Experts of a small language model: vocabulary 4096.
Below are experts of layer 5 (counted from 0) of a mixture-of-experts language model. Rows are named router (the router's row for the expert), gate (a neuron's input weights, with its number), up (a neuron's input weights, with its number) and show model dimensions 0-223. Each number is 50 + 10 x the weight over its row's rms, rounded and kept within 0 to 99.
Before each expert's rows: a language model's description of what the expert responds to; "gets" lists some tokens that make up at least twice as much of what it gets as of all text. This comes from a sample of Wikipedia text that the model never trained on. Tokens count by the router's weight.

# expert 16
Description: Individual digits inside years, dates and ISBNs, such as 19-3-8, 2-0-18, ISBN 978-8…, episode numbers.
gets: "9", "8", "0", "2", "1", "7"
router:43 62 49 51 55 26 36 37 45 55 41 55 38 44 66 40 54 47 35 38 55 43 48 35 36 39 72 55 50 60 57 43 49 47 61 57 61 41 44 41 63 57 35 32 50 37 54 46 61 49 38 59 58 51 54 56 44 62 48 61 36 66 35 33 39 36 60 38 41 41 50 33 50 61 58 38 55 58 61 44 46 46 57 44 46 49 63 57 61 56 45 53 62 62 60 36 69 59 37 51 56 56 36 56 60 43 48 60 67 59 45 37 58 38 56 44 32 45 36 60 62 54 50 70 43 62 71 61 52 47 56 46 41 49 53 53 58 44 57 50 71 46 38 37 39 55 44 50 57 33 62 53 28 52 41 40 45 47 45 64 57 57 41 62 49 52 44 63 37 51 54 43 48 41 44 61 47 33 53 62 67 61 61 48 46 51 35 44 54 40 47 34 51 65 62 45 59 58 41 40 60 61 56 46 44 50 58 63 58 69 35 67 50 72 56 53 43 49 61 64 66 38 36 54
gate1:56 76 39 49 43 35 53 68 48 47 46 42 30 54 86 40 54 55 47 72 48 59 55 56 41 42 40 51 31 51 50 42 77 44 48 61 54 46 66 61 76 34 43 62 40 47 57 51 54 55 61 34 46 64 57 43 41 44 52 51 48 50 39 51 67 28 55 52 50 72 61 39 57 45 44 50 42 64 42 47 52 53 44 47 47 50 57 66 39 57 39 40 56 45 51 61 40 60 47 42 37 49 57 36 51 61 46 68 37 49 61 64 43 65 42 62 35 43 48 49 28 63 64 42 39 36 63 44 60 68 33 48 45 61 53 47 52 45 36 35 58 58 41 40 54 59 46 52 48 54 71 38 49 56 62 53 51 54 43 46 54 37 71 50 56 43 49 44 44 44 39 61 66 51 51 36 51 52 51 50 56 47 39 54 47 68 42 50 66 58 59 66 56 44 52 55 37 54 66 58 40 60 43 49 48 66 39 50 51 67 41 41 48 63 49 46 49 59 47 51 50 44 53 51
up1:52 85 34 51 33 24 52 66 55 55 51 39 37 53 81 50 61 52 45 58 55 69 57 60 41 46 48 55 30 43 48 47 66 51 53 49 59 46 59 60 66 37 41 62 43 48 59 45 49 41 68 38 48 62 58 47 44 47 51 50 54 45 40 39 58 38 56 40 48 63 54 55 69 40 48 48 48 63 47 48 51 56 43 52 60 53 61 61 39 59 50 42 51 46 59 61 47 54 45 48 39 51 41 36 46 67 46 58 50 52 59 68 44 68 40 51 44 42 44 48 23 68 60 33 41 28 55 38 53 60 42 44 41 64 51 49 54 41 45 29 52 57 39 57 59 65 58 41 50 47 63 50 57 57 65 53 45 51 38 56 59 40 70 45 47 45 43 36 39 44 24 51 62 41 48 36 49 52 50 59 54 32 32 53 50 75 36 53 70 51 54 72 48 48 53 50 36 50 65 58 42 53 40 46 53 59 50 44 56 58 41 41 53 50 52 43 53 55 49 47 46 41 55 62
gate2:40 30 47 48 54 47 47 58 49 38 39 60 49 43 66 76 50 43 46 37 71 52 57 51 64 65 30 58 52 68 59 43 50 60 59 54 73 34 40 40 55 40 57 45 63 45 58 38 60 43 46 48 52 52 53 55 60 50 44 47 60 51 66 54 33 35 54 55 56 66 49 45 38 59 63 47 51 62 68 48 36 50 62 45 59 53 28 57 60 46 49 56 42 54 38 54 57 69 47 40 47 62 34 64 55 38 40 68 51 34 64 44 47 46 66 37 59 51 44 57 52 41 35 68 52 67 64 70 58 36 49 70 37 62 54 47 48 51 53 54 52 34 34 47 42 64 46 43 46 59 55 47 43 45 54 39 35 42 46 44 39 59 45 46 33 42 60 57 63 57 59 51 40 50 47 40 53 55 52 54 61 69 39 43 39 45 54 34 55 49 45 43 31 49 52 64 51 48 54 52 50 51 53 40 44 57 66 43 55 38 72 52 46 65 57 59 31 60 71 45 46 40 42 66
up2:46 38 53 48 49 46 54 48 44 42 35 48 41 54 63 71 45 51 38 32 63 43 63 52 67 66 21 54 46 64 65 45 43 63 64 55 71 33 44 47 50 36 60 47 56 43 54 40 57 43 46 44 39 61 50 47 62 44 45 35 70 54 58 54 37 36 49 66 49 65 56 43 37 55 58 54 41 52 60 44 43 58 55 44 62 56 29 50 52 44 55 51 41 60 39 53 59 66 48 48 44 63 35 57 67 35 52 74 57 29 56 45 48 35 58 52 59 49 41 54 62 38 36 69 54 63 52 70 59 45 51 67 44 62 48 52 43 58 47 55 58 38 39 47 48 63 55 48 47 51 51 41 40 45 63 48 31 49 44 41 41 51 54 45 45 34 55 62 69 50 57 44 44 53 53 34 57 66 52 55 66 67 41 51 31 43 55 42 51 54 50 37 42 44 51 63 44 47 55 58 45 47 41 43 42 54 66 43 50 33 76 60 54 61 46 55 31 61 65 39 44 44 39 67

# expert 42
Description: Abstract or event nouns after the or his, such as life, death, war, development, construction, plus arrows in chronology boxes.
gets: "s", "ion", "ment", "es", " name", "ation"
router:39 63 49 32 48 43 47 44 46 76 46 57 51 43 57 39 58 46 55 52 59 43 41 31 40 39 56 57 65 55 46 49 44 52 57 48 71 41 50 39 59 56 58 42 54 41 49 37 67 53 41 68 58 37 59 58 42 62 36 56 36 54 38 45 45 51 72 31 42 33 46 46 54 57 59 34 56 72 65 43 39 37 58 48 45 42 53 58 54 62 44 66 59 52 62 41 61 55 31 43 69 58 36 61 60 34 36 46 52 50 38 49 53 55 56 39 46 56 38 54 51 49 49 59 43 55 58 63 50 39 61 36 27 53 60 41 59 38 51 46 66 41 36 39 43 59 43 38 50 43 58 59 44 56 44 52 33 47 37 54 58 60 38 60 44 69 46 66 43 49 57 47 30 44 31 55 40 43 47 60 62 51 54 57 48 54 31 41 54 43 39 32 52 64 56 55 70 67 42 36 53 67 50 46 46 52 54 57 57 58 43 59 41 56 64 65 47 36 58 56 66 40 39 51
gate0:43 40 60 40 49 48 63 42 61 49 46 52 41 47 57 50 44 57 62 31 65 37 46 49 37 38 52 60 40 44 52 49 46 33 44 57 37 26 51 46 58 44 47 41 43 57 54 49 50 50 38 57 60 43 56 41 55 62 45 70 33 52 61 37 37 55 45 61 52 43 91 72 43 46 38 54 61 64 47 59 39 47 45 52 60 66 35 77 54 56 44 59 38 51 56 45 56 53 41 39 68 35 46 54 35 57 62 41 62 47 55 43 49 49 38 51 44 57 52 52 48 56 49 51 48 42 49 52 52 59 76 58 52 28 50 51 35 48 44 39 43 48 52 68 38 45 43 38 38 40 55 59 47 66 51 27 36 52 49 47 60 65 50 52 52 46 64 48 59 45 46 40 54 24 52 43 56 59 60 41 61 56 58 54 34 42 36 54 54 44 52 43 29 43 41 34 69 53 31 44 38 48 46 52 40 44 38 55 39 61 52 40 47 51 49 39 41 43 38 66 46 41 65 56
up0:51 43 52 41 44 46 59 50 65 40 44 59 44 52 57 54 44 54 67 33 71 39 49 35 46 29 42 55 24 40 53 63 59 36 50 53 50 31 58 48 49 40 48 52 43 63 47 53 48 40 49 57 46 50 62 45 49 57 52 63 24 48 63 50 46 56 51 41 50 39 84 64 54 33 39 44 58 58 38 62 47 46 54 56 53 67 31 58 46 65 57 62 42 33 60 47 47 54 45 47 70 36 43 48 35 50 53 47 58 44 55 47 39 50 49 64 48 53 52 48 57 52 46 44 57 42 44 68 56 59 69 54 44 33 47 43 46 61 43 51 39 47 58 71 39 35 35 45 40 49 41 63 49 52 55 46 38 51 29 52 50 53 60 59 54 27 64 47 54 37 56 38 58 34 54 44 49 68 61 43 64 45 53 60 40 44 36 55 44 53 48 43 21 42 39 42 54 57 34 48 36 42 34 47 36 45 31 46 46 52 55 29 59 54 53 36 55 60 35 53 47 44 58 50
gate1:42 53 43 62 54 53 56 62 50 35 58 53 57 52 45 57 57 37 46 58 37 45 39 40 60 47 44 39 28 62 56 58 75 49 55 35 36 56 42 57 57 40 61 40 56 52 40 38 38 41 48 50 33 48 55 45 38 56 62 61 56 40 56 57 63 41 42 56 68 53 54 40 36 34 53 37 72 43 53 32 47 41 47 51 38 38 59 53 46 63 47 51 62 38 40 43 56 49 58 55 40 43 69 56 44 62 56 44 40 57 65 49 41 51 74 55 46 41 51 46 66 42 32 49 53 35 34 74 55 28 59 47 67 60 56 37 36 43 42 34 41 38 65 53 39 50 45 41 48 51 61 35 51 57 35 33 56 53 51 70 41 70 50 39 42 48 49 52 53 49 43 62 37 66 50 52 57 37 31 47 73 57 47 55 46 39 66 46 54 53 64 51 64 48 41 57 50 49 52 56 65 39 59 37 52 56 49 43 57 68 47 59 61 59 64 58 54 49 35 47 59 56 58 55
up1:61 48 74 46 59 46 43 40 43 63 53 58 55 45 42 53 42 53 51 48 61 42 40 68 48 38 53 61 60 46 35 57 42 51 52 54 54 35 57 47 35 43 61 61 68 33 51 67 95 40 63 35 42 50 59 61 52 50 68 39 46 68 47 57 45 61 44 48 39 59 45 61 46 55 46 54 35 41 56 53 41 63 56 47 53 47 57 60 46 43 50 49 62 63 67 59 45 52 58 37 66 64 40 57 48 51 56 63 58 50 34 54 42 52 31 49 51 45 40 48 40 61 69 53 59 64 64 38 40 58 63 39 56 45 53 67 61 52 67 43 44 52 39 52 64 47 52 58 55 53 54 57 64 61 50 54 42 50 46 41 42 58 36 54 58 58 44 38 31 57 69 52 73 50 61 57 44 57 37 34 33 42 41 50 52 59 27 35 39 48 40 56 55 56 64 41 45 54 50 39 49 49 56 57 39 39 36 48 44 52 61 40 30 40 56 60 47 53 49 35 43 55 36 43

# expert 27
Description: Digits inside years and decimals such as 2010 and 19.1, degree signs, and mid-word pieces like le in École and du in conducted.
gets: "0", "le", "9", "red", "6", "°"
router:48 58 47 48 63 34 36 37 36 54 57 56 44 48 46 39 61 42 34 36 61 48 49 47 35 49 55 60 60 59 53 35 43 57 62 59 49 41 34 36 55 64 35 38 61 39 48 39 52 45 37 60 53 34 51 63 41 59 38 58 50 64 40 45 43 40 50 47 54 50 48 55 57 52 55 40 65 54 49 46 32 38 56 43 24 51 64 47 69 59 38 62 57 58 72 48 59 55 37 44 64 57 31 52 72 49 51 63 40 67 39 48 62 43 53 49 36 57 41 68 46 65 50 54 52 57 52 58 50 44 63 49 39 50 63 44 46 31 67 54 65 47 52 37 49 54 43 36 54 43 57 61 39 51 40 33 39 43 33 58 50 69 34 52 44 56 39 63 46 54 55 40 37 37 41 58 40 43 54 57 56 52 46 46 38 61 36 39 64 32 43 46 54 59 49 44 61 58 36 35 50 58 53 47 37 57 50 63 60 65 35 61 44 67 65 55 41 49 45 64 61 50 30 45
gate0:40 43 58 39 66 55 56 59 49 54 43 40 48 37 51 34 48 51 46 69 57 29 51 46 55 43 60 36 44 49 52 44 47 49 50 63 46 66 47 61 72 58 77 50 46 45 46 58 43 42 59 55 53 45 53 64 37 64 48 75 55 55 36 58 48 43 68 51 40 49 52 46 46 61 57 58 53 52 48 65 65 50 51 63 65 48 50 58 32 48 39 23 47 53 60 55 70 43 49 65 61 66 59 68 70 57 41 49 55 74 59 57 42 59 41 46 39 53 67 62 39 29 56 32 38 57 61 40 58 48 51 49 37 46 51 46 63 40 37 55 44 32 50 43 52 28 53 45 58 44 52 54 72 53 38 41 50 47 47 40 59 52 38 77 26 67 59 60 45 50 50 54 58 57 57 55 46 49 62 57 41 60 39 36 44 45 55 38 47 44 60 48 59 56 41 49 64 51 62 39 57 52 41 44 53 65 41 50 55 41 41 53 55 62 41 63 52 49 47 41 50 52 32 51
up0:35 48 60 36 67 67 56 58 49 60 41 49 50 39 48 36 51 50 54 66 59 39 55 51 59 48 70 29 32 41 53 44 42 49 53 53 44 55 47 47 68 46 66 57 31 46 53 55 34 49 56 66 40 37 51 59 43 59 49 84 55 53 33 63 42 42 52 51 35 49 49 54 47 61 47 50 50 50 46 59 60 53 49 67 65 50 49 57 41 39 37 35 40 46 55 58 72 37 39 58 63 61 41 70 60 51 46 46 55 70 64 59 40 50 36 39 51 42 58 62 40 43 54 44 57 57 64 53 63 46 51 55 48 35 56 43 47 29 38 59 44 38 45 51 45 36 57 39 48 47 46 51 67 50 37 33 44 49 50 38 57 47 42 63 33 69 64 45 43 44 50 48 60 56 53 53 49 51 65 52 46 54 49 33 44 31 57 42 51 52 67 42 64 48 39 52 62 47 57 43 64 46 44 46 44 67 42 38 54 24 43 62 65 72 47 65 54 40 47 61 52 53 40 52
gate1:49 46 57 47 48 66 48 43 37 40 50 48 72 59 45 32 55 36 32 40 65 52 37 61 47 49 59 48 59 36 66 40 63 45 55 41 66 58 60 49 50 57 62 37 58 53 43 65 61 51 59 31 50 36 49 55 48 42 59 58 58 43 63 61 41 40 50 54 62 52 36 55 52 55 60 64 47 43 41 35 52 37 42 44 45 60 38 54 66 48 54 28 40 30 49 39 31 52 41 46 16 48 40 60 44 49 59 44 42 39 61 59 31 63 51 38 57 71 56 44 40 65 37 46 43 46 35 42 55 44 68 60 47 60 43 47 35 57 55 47 68 45 69 53 62 54 51 57 55 62 47 53 35 49 67 44 67 55 40 43 59 36 47 43 43 51 40 63 55 47 33 47 29 46 53 51 57 44 49 37 48 40 45 55 42 64 58 53 45 36 45 57 33 41 37 56 56 37 46 37 41 73 40 62 51 57 57 52 35 47 58 46 55 46 55 50 48 44 63 56 43 62 46 60
up1:50 44 57 45 59 55 47 45 39 50 37 44 54 51 40 14 53 37 33 33 51 55 43 61 46 46 54 47 54 49 58 59 68 52 58 51 53 58 49 44 52 70 50 38 41 52 44 63 50 43 60 47 46 32 64 52 47 37 48 50 55 52 53 64 53 31 66 51 61 30 55 56 44 55 65 61 52 50 44 30 61 39 57 55 38 39 31 46 82 44 54 40 36 40 44 48 27 57 47 40 34 51 39 44 42 44 45 49 50 33 57 64 35 46 42 45 62 68 45 43 57 68 59 61 44 53 56 34 56 47 68 46 52 54 46 51 50 50 61 46 76 37 61 46 48 53 59 35 61 39 47 40 44 55 70 51 54 44 38 41 54 42 42 58 42 43 40 59 60 40 32 30 41 47 39 53 36 45 50 41 45 42 51 52 47 46 50 46 43 39 43 57 27 58 42 41 60 47 48 46 35 79 49 47 42 48 46 51 36 48 41 52 43 43 57 54 45 47 58 63 39 66 40 65

# expert 18
Description: Single digits inside numbers, coordinates, dates and percentages, plus noun suffixes like -ology, -ography, -ation, -ution.
gets: "9", "4", "3", "8", "5", "7"
router:52 67 45 32 49 39 53 40 46 73 33 48 32 52 57 35 66 50 44 51 47 42 48 37 42 41 54 60 65 50 60 38 30 62 58 50 65 45 44 41 48 55 47 32 63 39 57 40 64 59 46 62 53 48 52 67 34 61 39 57 45 61 40 42 44 31 57 41 44 33 55 29 59 54 57 38 49 59 48 52 49 49 60 39 42 47 56 44 53 64 49 65 49 55 60 33 58 62 48 40 71 53 36 48 63 44 53 69 56 64 35 42 60 47 51 42 43 68 47 61 49 51 52 63 39 60 50 55 42 50 58 37 38 60 60 48 61 54 56 51 65 45 43 44 47 64 45 50 60 32 53 60 45 47 44 44 35 39 38 62 66 56 27 58 45 59 42 68 43 52 54 52 45 33 45 60 37 46 50 62 60 55 55 46 41 62 39 50 59 36 29 35 44 65 62 50 63 63 40 43 61 54 45 52 43 57 65 56 58 61 50 64 43 55 68 58 42 33 64 54 56 40 40 51
gate0:48 48 58 57 63 32 51 35 45 34 43 38 48 57 41 46 44 48 48 45 66 25 39 56 70 61 39 54 52 54 71 58 47 40 44 52 31 46 28 47 52 76 58 52 24 61 58 62 48 33 39 42 58 37 41 39 59 39 52 37 54 42 51 38 48 40 57 57 53 53 65 43 37 49 60 55 64 61 59 29 41 37 70 57 50 44 50 54 63 57 44 47 64 56 49 31 60 46 57 36 60 73 53 40 62 56 53 59 65 53 38 33 70 44 47 46 46 38 49 40 53 36 44 58 36 62 46 47 68 49 50 42 43 52 56 54 36 44 52 43 52 40 52 46 41 48 37 55 49 44 45 41 39 42 42 47 49 52 50 45 50 42 52 56 37 48 55 37 61 45 50 37 55 41 59 59 47 27 63 44 76 71 49 59 54 46 53 42 41 61 45 39 66 60 53 52 69 54 63 42 63 46 44 59 39 36 52 49 55 51 49 49 64 48 49 62 38 57 58 36 58 53 60 56
up0:44 53 52 47 55 40 50 40 45 41 32 40 26 66 46 55 26 51 39 52 53 35 52 62 68 50 29 45 54 50 66 47 42 55 35 38 44 39 43 50 42 60 45 55 34 56 47 52 48 28 51 49 53 38 53 37 60 30 45 36 53 43 42 49 53 40 52 59 50 55 67 51 38 50 66 64 62 62 55 41 55 43 69 58 62 57 40 39 61 49 48 48 53 49 49 37 54 39 56 37 55 72 58 33 63 46 54 56 67 39 29 39 62 41 42 61 42 33 51 52 48 38 45 58 33 55 46 51 78 47 41 35 39 47 48 52 36 45 54 53 50 42 58 53 53 41 50 60 51 55 48 41 55 42 50 51 44 49 51 42 48 38 48 50 36 36 72 41 65 60 40 44 55 37 57 50 50 43 68 50 73 69 39 56 50 53 49 45 28 54 47 38 63 49 54 51 71 53 74 49 57 44 46 57 47 28 45 29 51 49 49 47 48 44 52 57 38 61 43 31 55 41 43 45
gate1:40 31 42 46 49 42 42 55 60 34 50 67 64 49 60 70 43 58 51 65 69 57 34 53 50 48 49 54 63 59 49 54 54 80 56 48 53 34 46 48 43 54 62 57 50 30 77 49 65 73 39 47 64 33 53 51 52 56 31 36 40 51 76 32 47 63 49 49 58 68 51 49 55 52 51 52 49 60 71 32 48 34 45 52 45 59 46 55 46 59 62 49 52 42 53 60 56 66 42 51 42 46 61 68 53 49 49 40 50 49 59 56 66 40 51 47 48 56 57 52 40 46 54 46 42 51 51 52 57 34 40 40 44 50 54 47 66 42 53 40 47 42 45 39 53 54 43 71 37 58 44 44 52 47 64 54 33 39 48 61 54 72 50 63 45 25 53 62 53 61 43 68 65 57 65 40 54 54 34 64 42 47 57 50 44 40 43 55 54 31 54 47 48 69 28 48 47 70 50 46 55 33 48 58 47 57 56 49 56 39 47 38 52 41 58 69 50 58 54 44 54 42 50 51
up1:55 71 58 63 53 69 59 48 42 69 39 40 38 45 62 26 43 45 51 48 36 49 58 49 49 39 51 53 51 53 49 53 35 39 50 54 37 52 59 36 49 63 41 39 49 56 48 49 34 32 49 65 39 65 52 55 36 41 58 60 52 50 16 63 49 57 66 56 32 57 50 45 43 48 42 58 51 60 30 60 51 55 53 39 57 36 52 58 58 50 43 63 57 57 54 58 46 50 56 49 71 50 39 36 48 35 42 60 62 51 41 46 29 52 46 45 41 32 40 57 64 55 37 62 71 47 59 51 43 53 59 40 48 43 38 42 40 45 42 50 61 53 63 65 41 46 46 38 68 41 56 65 47 46 34 46 55 57 47 40 41 34 46 37 51 61 53 37 59 42 59 42 35 47 38 57 48 39 62 38 57 57 43 41 44 54 54 52 41 61 44 63 54 32 79 41 66 40 45 44 50 68 57 47 51 33 47 44 43 56 50 65 58 63 37 38 57 42 37 59 44 53 57 48

# expert 8
Description: Word-final suffix pieces, often plural or -s endings, as in Saturdays, writings, miles, Rises, plus periods, quotes and table separators.
gets: ".", " |", " \"", "ays", " of", "ve"
router:44 45 50 50 55 37 54 49 46 66 45 57 43 43 63 50 53 44 50 31 51 57 41 37 31 32 72 68 55 51 57 46 50 54 61 61 60 42 41 40 53 53 49 41 58 32 64 36 55 37 29 48 61 38 54 63 40 54 39 59 46 60 38 48 36 44 60 40 30 31 51 47 65 67 60 38 52 64 56 53 47 35 65 40 52 53 54 63 58 46 35 58 44 54 67 45 59 61 45 42 72 57 41 64 53 40 33 65 51 58 48 54 56 39 54 49 41 60 32 55 55 60 55 64 44 57 73 64 53 46 58 45 37 45 56 42 58 42 68 54 54 36 42 42 42 56 47 50 65 37 60 63 55 53 43 49 37 34 38 62 58 64 38 52 48 61 39 72 40 43 40 48 32 43 41 51 40 44 50 49 59 52 52 30 47 56 39 41 55 43 45 50 52 61 54 40 62 62 46 43 50 67 58 40 44 45 55 59 47 59 35 58 43 71 50 65 37 35 60 58 64 45 43 54
gate0:42 40 63 55 62 51 72 61 33 49 54 58 46 35 32 40 46 47 44 34 32 30 70 60 31 33 48 59 45 52 56 54 70 55 58 76 39 22 37 59 55 35 48 58 38 35 64 46 49 59 56 45 51 58 48 46 59 50 57 37 58 37 54 57 40 43 51 49 49 46 51 59 32 53 41 37 39 42 38 59 64 65 44 64 63 46 63 62 65 36 35 49 42 46 60 54 51 43 47 48 40 51 47 49 41 58 35 45 56 62 57 57 58 53 54 51 65 50 53 48 50 63 59 73 56 48 55 63 56 49 65 71 44 45 51 31 59 49 44 48 45 42 56 69 44 57 35 44 44 50 46 33 59 59 46 31 56 44 55 36 54 32 50 42 45 46 63 39 62 52 47 53 44 69 46 51 42 62 55 41 64 30 43 51 59 60 62 50 39 50 54 53 58 37 40 30 55 45 54 57 53 52 51 38 48 70 51 52 47 54 56 62 55 59 45 45 55 32 62 45 47 40 43 58
up0:35 48 44 75 68 58 40 46 64 40 50 50 36 41 43 52 34 44 51 64 63 57 51 60 54 41 53 63 61 54 41 50 50 49 52 47 50 61 67 25 49 52 41 70 57 66 53 55 47 60 55 58 55 62 41 45 45 59 57 49 40 36 35 50 73 55 38 39 52 45 25 45 58 51 54 51 48 45 46 49 36 33 54 57 43 65 52 49 53 59 53 48 55 47 51 46 33 41 62 32 53 47 25 47 59 51 62 46 32 41 47 55 42 39 52 45 47 49 58 55 63 65 53 48 37 47 42 59 60 57 47 36 42 41 61 65 29 46 54 63 41 66 42 66 40 55 60 52 36 33 51 54 55 39 55 57 47 59 60 49 66 22 68 34 52 39 51 28 54 52 54 45 53 62 67 41 36 48 39 34 29 50 56 50 45 40 43 43 47 51 47 53 44 65 51 55 41 40 50 46 55 44 50 54 47 45 64 39 65 35 55 32 54 33 44 32 54 42 63 51 44 57 55 38
gate1:35 46 54 58 41 60 46 52 57 58 44 52 49 48 43 53 34 52 45 58 46 64 44 33 50 42 42 66 45 51 33 43 60 43 45 56 48 40 62 54 64 63 54 59 36 69 62 24 31 46 59 67 45 58 49 44 39 68 62 65 42 40 35 39 68 51 33 55 59 54 41 48 48 44 54 44 48 46 47 62 54 50 50 58 39 46 47 71 42 53 38 32 45 19 42 43 52 44 52 58 63 48 58 54 48 37 46 44 47 48 46 59 29 32 52 55 37 49 36 60 42 48 62 46 58 23 57 48 56 50 69 36 49 48 54 63 64 48 54 64 45 47 50 47 47 39 42 35 70 40 45 58 47 66 44 50 62 39 43 47 38 64 49 42 47 59 47 30 55 51 32 29 55 30 59 54 43 46 48 37 41 54 65 55 46 36 44 48 49 54 33 54 50 62 52 47 53 57 51 35 32 43 47 48 50 28 44 39 45 45 34 38 56 58 40 40 34 36 49 50 52 48 54 36
up1:38 55 51 63 50 29 52 46 48 54 70 56 55 51 45 46 62 54 37 56 59 37 62 45 27 40 48 53 30 38 47 52 49 47 42 53 47 56 42 51 67 69 57 54 62 59 49 35 28 43 64 45 46 69 44 50 48 37 54 48 38 41 40 55 64 50 33 79 58 57 41 49 51 43 54 45 51 50 32 53 54 47 35 37 66 38 43 69 48 43 43 27 43 51 50 45 62 33 38 36 62 55 52 46 61 45 62 66 62 72 42 49 36 61 52 55 43 44 40 66 41 53 55 45 60 31 54 58 48 41 62 49 63 38 46 44 42 47 33 60 54 31 61 65 33 61 53 58 51 53 41 42 52 57 35 62 51 60 52 49 37 33 58 49 44 54 45 48 39 55 35 32 61 51 60 51 58 47 47 63 59 61 55 51 45 49 48 47 38 58 43 48 51 64 55 41 38 61 39 48 62 44 33 40 59 47 38 50 57 56 65 47 56 50 39 42 33 67 52 47 58 28 58 51

# expert 10
Description: Plural endings and nouns in section headings and after them, such as project-s, fac-ilities, History, Club career, review-s.
gets: "s", ")", "ations", " also", "==", "es"
router:35 60 28 49 63 56 40 50 44 79 38 50 49 49 74 43 60 47 46 49 49 47 47 27 36 46 59 67 62 53 58 37 41 65 55 48 70 37 38 37 53 54 49 32 62 40 53 45 72 43 39 66 64 37 61 59 40 60 38 60 40 55 33 42 43 43 62 37 33 47 42 35 62 67 54 48 55 71 64 39 49 39 54 42 49 49 51 58 54 62 42 54 54 60 71 43 56 53 43 44 58 66 46 56 58 45 45 44 48 57 32 45 63 42 62 51 40 56 43 59 61 57 48 58 44 58 71 55 47 41 55 42 41 52 59 45 55 55 62 62 60 38 37 40 38 62 40 40 61 36 64 73 47 58 37 43 48 41 40 51 62 52 33 58 44 75 53 61 47 55 47 50 45 39 43 57 42 43 46 54 59 59 60 42 39 52 35 43 58 40 46 35 58 59 57 41 53 57 50 45 47 58 60 44 48 52 52 51 57 58 48 62 46 51 56 67 43 41 59 63 58 42 43 60
gate0:28 44 47 49 41 36 52 43 33 66 50 52 42 42 41 57 56 26 32 46 43 53 50 37 47 54 50 37 59 39 41 68 70 67 45 42 51 61 40 53 72 46 40 48 57 31 61 38 36 57 36 56 55 40 60 62 41 48 64 58 43 60 59 40 37 46 42 63 55 46 38 46 57 52 44 42 53 41 57 26 43 49 65 50 47 42 56 59 56 49 29 51 41 56 56 46 48 42 40 56 59 44 50 62 58 41 50 41 47 57 47 48 51 41 65 56 74 54 50 46 28 48 43 60 55 57 34 51 62 41 55 60 48 44 68 53 48 40 63 69 51 60 65 38 59 66 54 62 57 50 36 61 50 51 52 56 51 48 56 43 46 60 53 53 45 54 52 39 50 56 45 57 44 39 34 49 58 53 59 46 36 43 61 47 55 61 61 53 57 51 43 53 32 59 45 45 52 23 55 38 60 74 64 55 70 43 57 55 51 69 58 35 61 50 49 47 39 41 45 54 64 54 20 61
up0:72 60 54 48 59 58 53 44 60 31 52 54 50 50 45 40 44 57 45 40 67 44 34 70 42 43 54 61 38 56 54 31 39 44 65 48 43 37 53 51 37 54 47 50 62 60 44 55 60 44 57 33 52 49 51 52 57 45 30 60 38 52 41 66 62 46 61 39 62 43 69 55 47 49 60 46 58 57 47 70 46 53 46 45 41 54 44 54 56 57 65 60 72 52 43 57 58 55 60 40 47 43 47 39 52 53 53 62 70 49 52 47 57 36 33 34 35 48 47 47 75 58 53 37 48 47 55 47 43 50 57 52 46 64 46 36 51 50 47 28 59 23 42 56 36 47 48 30 46 46 66 31 48 51 45 51 51 40 36 60 54 55 65 44 41 55 40 69 47 48 49 37 47 69 55 51 45 46 51 64 70 62 38 55 35 42 42 37 51 47 51 52 61 43 65 63 49 66 48 51 47 27 34 42 34 39 56 52 56 43 32 70 41 60 56 48 60 61 50 54 53 55 74 47
gate1:41 57 32 42 77 45 15 60 47 72 27 44 56 48 47 49 75 57 52 52 36 40 48 36 62 58 50 60 60 65 63 40 41 61 38 48 48 45 56 54 53 29 53 57 62 49 45 36 49 47 64 40 70 43 45 45 38 63 50 43 55 55 52 45 50 52 43 56 53 52 39 47 70 55 55 50 41 76 56 51 54 40 35 55 54 26 46 46 39 61 53 61 59 58 42 56 61 50 55 48 55 41 57 56 40 42 64 40 41 53 53 53 50 41 46 42 52 53 57 57 62 43 62 42 45 41 60 51 42 34 47 55 47 33 57 56 53 55 49 53 47 49 35 57 50 48 53 47 45 29 52 62 61 56 28 33 57 37 45 50 54 54 39 49 60 69 36 49 40 48 49 48 65 48 49 49 61 42 43 52 42 75 52 44 37 47 37 63 36 44 44 50 38 62 54 40 42 58 60 39 48 61 58 53 45 58 63 50 67 67 61 34 36 57 52 65 50 34 41 68 47 47 56 42
up1:39 42 32 45 76 51 11 67 46 59 28 54 57 59 51 51 74 61 55 52 38 50 47 35 59 63 41 44 53 60 56 43 46 62 30 44 45 49 65 54 48 28 52 59 54 42 49 38 45 45 67 55 54 40 54 38 42 60 54 40 64 53 58 46 55 50 44 64 59 46 36 48 70 36 49 53 37 67 51 61 62 40 39 56 61 32 38 41 39 55 54 66 60 45 34 63 61 47 64 39 47 27 58 45 39 46 60 32 42 43 56 56 43 47 41 45 62 49 60 47 56 43 57 41 43 36 46 48 53 41 39 57 60 45 57 68 55 66 52 50 60 45 45 59 51 49 51 44 51 47 41 52 52 61 42 37 54 41 39 47 45 58 37 34 61 68 51 47 39 47 41 49 63 52 56 43 59 43 43 41 40 74 50 53 32 43 49 60 40 58 48 56 36 66 46 37 44 49 65 36 41 49 44 54 48 51 60 46 53 63 64 48 48 54 55 59 47 39 42 66 49 55 59 42